{
  "n_layer": 13,
  "d_model": 224,
  "n_experts": 48,
  "experts_per_token": 4,
  "d_expert": 96,
  "d_shared_expert": 0,
  "activation": "swiglu",
  "moe_layers": [1, 2, 3, 4, 5, 6, 7, 8, 9, 10, 11, 12],
  "router_score": "sigmoid",
  "normalize_top_k": false,
  "routed_scale": 1.0,
  "balance_loss": 0.0185,
  "balance_bias": false,
  "init_std_router": 0.0131,
  "lr_router": 0.000967,
  "vocab_size": 26014,
  "norm": "rmsnorm",
  "norm_eps": 1e-05,
  "tie_embeddings": false,
  "optimizer": "muon_variant",
  "lr": 0.00155,
  "beta1": 0.95,
  "batch_tokens": 65536,
  "seq_len": 1024,
  "train_tokens": 253300000,
  "steps": 3866,
  "dataset": "wikipedia_en"
}
Below are experts of layer 10 (counted from 0) of a mixture-of-experts language model. Rows are named router (the router's row for the expert) and show model dimensions 0-223. Each number is 128 + 32 x the weight over its row's rms, rounded and kept within 0 to 255. Numbers have three digits each.
After each expert's rows: a language model's description of what the expert responds to; "raises" lists some tokens whose logits its average output raises strongly, later layers aside. This comes from a sample of Wikipedia text that the model never trained on.

# expert 13
router:146134120130153122143176155144143146143150113175164120119094138151084153076158091174107103190137129131116163100104171120108145146190150133101130062157101117159123090124076194157113159142060115115124148132083117104127083113172164108120135125148136092150207169138111121120136101141054086126148114050121083139142086160093118095094148130143055069137151096105129080165101079117107108138115212093125137088172115131114104095126145094133238152121154168096156129162123118096113131180134103120077147142120163124083113167204246139095151121122166117133134139129120145120155134124132110146118107140123096131110104160086151193035117160069118124112091134106125107113129088126095055118152
What it handles: Sentence-subject pronouns He, She, It, plus single capital letters and pieces of abbreviations or codes, like HKG, RUS, CLUSTALW.
raises: "s", " and", "ats", "at"

# expert 34
router:092095155113131086163144149186190128136153096088129064150099192171099123112157163139109112149162130105124173107134137151088130115148160137117128173118135100184083135159086128135104138166107106184105136148159085148122128138154143126092058141160133104152162224101136152123128152139146097067157151097091071210133146117148145140053112171121055152178190120091071092151145066149159130153158104061124151130125122089146095078137118075153146185139121151104075133144178093091127179174134172163155144114132129124121151168129150142146136093101134059181126092170163175139089143104099143168088099176163108091124129133098181174142140140105080095162073118150132132116138111102129068108166
What it handles: Opening brackets and quotation marks after names or titles, introducing dates, notes or scores, such as Doyle (31 August, Mayer (withdrew).
raises: "C", "A", "s", "O", "H", "F"

# expert 23
router:147176139122083102154148088141165161117213111136118097139103132186131141088143174112099132180127156122132164129149157176101155115134162152152102128129132115135106144159090174137125144134092084153118120117171115172153104107141112112126089083156139122128167200131122153136129094109131117067164124101130130174189097084134216140046132189048036093172167117115119099176127092093177064137170171083168153112136148129174141081085096113164175170142149135093147169120162103107100150158171142119103173118135156170117136158220152136109130168103163061153116104162160174145180111112113121102084114189168104119163128158113147162107171119092093128161097126156108115112134103118078099111166
What it handles: The verbs is, was, were, are, has, had and sentence-final periods, plus digits and score dashes in statistics and tables.
raises: "back", "cat", " below", "ac"

# expert 38
router:129162105151133116202138162140149094129161126151119126085129151164163134108163198121083124161119112107151126164134173170188171143128119149175181091085131090142139095218087142150129176153111134146156111084165173152134159105111111114109141130166122136131154170098083096175123130156088133141149174079113126155098176071139134092022086143085102077197167139116151151140141092120117073148190149066127164094133143116186102110112139114157180136112200149123123154082150146078093141182160118139127162128165184080087139117146144151168166113087139129186137101155124177110135105103134124073150103086137101125152080171099141165096158097120102168134063112144122057083149132111092093100119
What it handles: Kinship and life-event words and word-initial pieces of verbs in personal narratives, such as died, father, wife, l in laughs.
raises: " and", ",", " by", "-", ".", ":"

# expert 39
router:109109159117153102127149158169172117152129113140117166141132173145113140121125143109084144093156145137215154132112149161131178140171102119197152135071122089134143101166113120132107211156117162166111144079119147131113153110154154081116046117176166076183206132150087131113153148089101137108132172042152118106150128136109107097112085116091090063162148117090125155124056105103139081176160169095156163062108144122138060065084095128184145151176178149098122138103143135120114141116135115073108167068143168151102118160117173129156166085071094150159075108134121112139124127149091131096082105127165038118156156200120156165125118126161086147154064111124135109117164130098126127141110
What it handles: Prefixes and stems of Latinate abstract words and policy terms, such as trans, non, inc-om-pleteness, health, security, civil.
raises: ",", "-", ")", " and"

# expert 3
router:148099137135107098151112120180082180114181136160049097116106139123129147117158149118093106142109132140096151190126143154052176116128145114087082121105057171148126092178096147155134172117101102096115144147103126205137147092162152115136078048121135100155196135139112152093117128098151107113110192094150147179148142133111083133066052104065094097142124107128139119145144104126135072184191135057133162076138171145136100145107156099160150167171159117108133144130136144092065111119122126127081139125167120147116089178148178156092163178109105103160085091118174178124135161149133086080099094161099114113119104158144157193168189098059108126117158113126152116081146104129109107092187
What it handles: Lowercase pieces inside or ending a word, often in Latin species or technical terms, such as mus-c-ulus, sp-lic-ing, Car-ang-iformes.
raises: "-", "ist", "aly", "ie", "el", "ical"

# expert 33
router:137155145103116095223081157138127133116165089136168121154121111140133142111116163103065080125147115087161124131130161127138125077153096164152102106128149137120133072141110156102104178119127102091151131106127129154154105119115172100121053103157136114129166096096139097162116125072109104094148143059199127177164066054152115134119088148102108108207145119100161103166104026088168087160181160100108155068147110136187096086146131133156139197170161159115164154079123131111094131141163096108050152150111185069089096114116147132179132134080150142160155057107106170109142131075065063106143132112159112124122149160106144144072146136146131136126090111145122119106134120071108106153175
What it handles: Nouns or word-final pieces naming a person's role or relation after a or as, such as member, son, Minister, director, engineer, diplomat.
raises: " and", ",", " to", ".", "-", " in"

# expert 40
router:110150144133147107128137154151089156086146127186067105106128162111137133148140102123128123122106133123155140129114150132069126108160093122127089126118077136170141065219092183149100214123126130125154129149112083164123130109118160109128123103101134132146180129157111159104121073176128089118179153065170148196155128111098129124104105064010074064159104085092116102131128134111138066175119174046170154085139151141154109100142087093174125159175167132083108135152153143074076111115115143088084130136157189110104123135149177115151123133066146133183079084136147163107091140152144106074116112170110104133143121156107171191048137125129067141098119128112136132103107104156089090110112
What it handles: Short letter pieces inside rare or long words, such as av in scavengers, hr in paraphrased, and om in vomiting.
raises: "-", "ot", "or", "h"

# expert 4
router:082189151159150090182150120191156080122177131182096080117094129160114190126135158132065108194142112151127165143149154141144172135192141107138145138105116077122152126167094175130127126124046128119171170076163098106121103127170173096152079131145184163116106112154105111132152143116114079121168152056149137138119129112160149105140108124101108111121171121101113092090080108152132071177138160123137167068091136177127091135066147150155177149107156131128120084163169035075065151108175170148117194088107114155118106123118225127102112117117143063153126103138160159102136127127145114087091070141164124132121069133151134141128144163071082148187096126096130163150130108130150120156147
What it handles: Place-name words and their word-final pieces after in, of, or at, such as County, York, River, and Chattanooga.
raises: "\n", ",", " |", " in", "—", " and"

# expert 21
router:185155149133120095189152134208170100158150137180114103133112142152137131124131174124116140177177169095166162116139146150119192158197132177121116141133128113157123160165110142168145118133081097122112139139125151177161089141137152131148076127180174066094158120094137150160113132122107147087170156100143113179122110131172115095043126186110091116161143052138129106148125100135128115154138181086150168071133158138177130106076105092142141171153131135113097165092159104062118164126172128133115194118136181163107105112147147096107167167110143059115164077172153195157110066112110044076087110101160102151150124191088178139133172158162095104120080140124084125140186134116116096102133
What it handles: Commas and numbers in dates, months, and words like born, early, late, century, until, in biography and timeline statements such as born on August 18, 1977.
raises: " the", " or", " a", "-", " and", " 7"

# expert 0
router:160143124161105102150109139093157126117170110171153053109108165137169156115142150105111106163139129117157122093152153126150146158179170143158142147146132107142132141182108185142203137123100095180152116151105151179164118098099135134086102128153117137143125134104133121098128097141140110080125123080158110153166124095117130157036095151074117100162183130137112102193148085066120035171160179096158140091160112128204132094070097094147187154150108209107133108055190103098126150119141148108072153151156113091123109146111182171129125122080124135179098112188114182132167105149113131121112167159131144114105117117102148172050149137088049077109099076092162093099102160158126129101139
What it handles: Pipe separators and score digits in sports results tables, plus sports verbs like won, hit, fight, round, and match.
raises: " and", ",", " in", " that", " they", " there"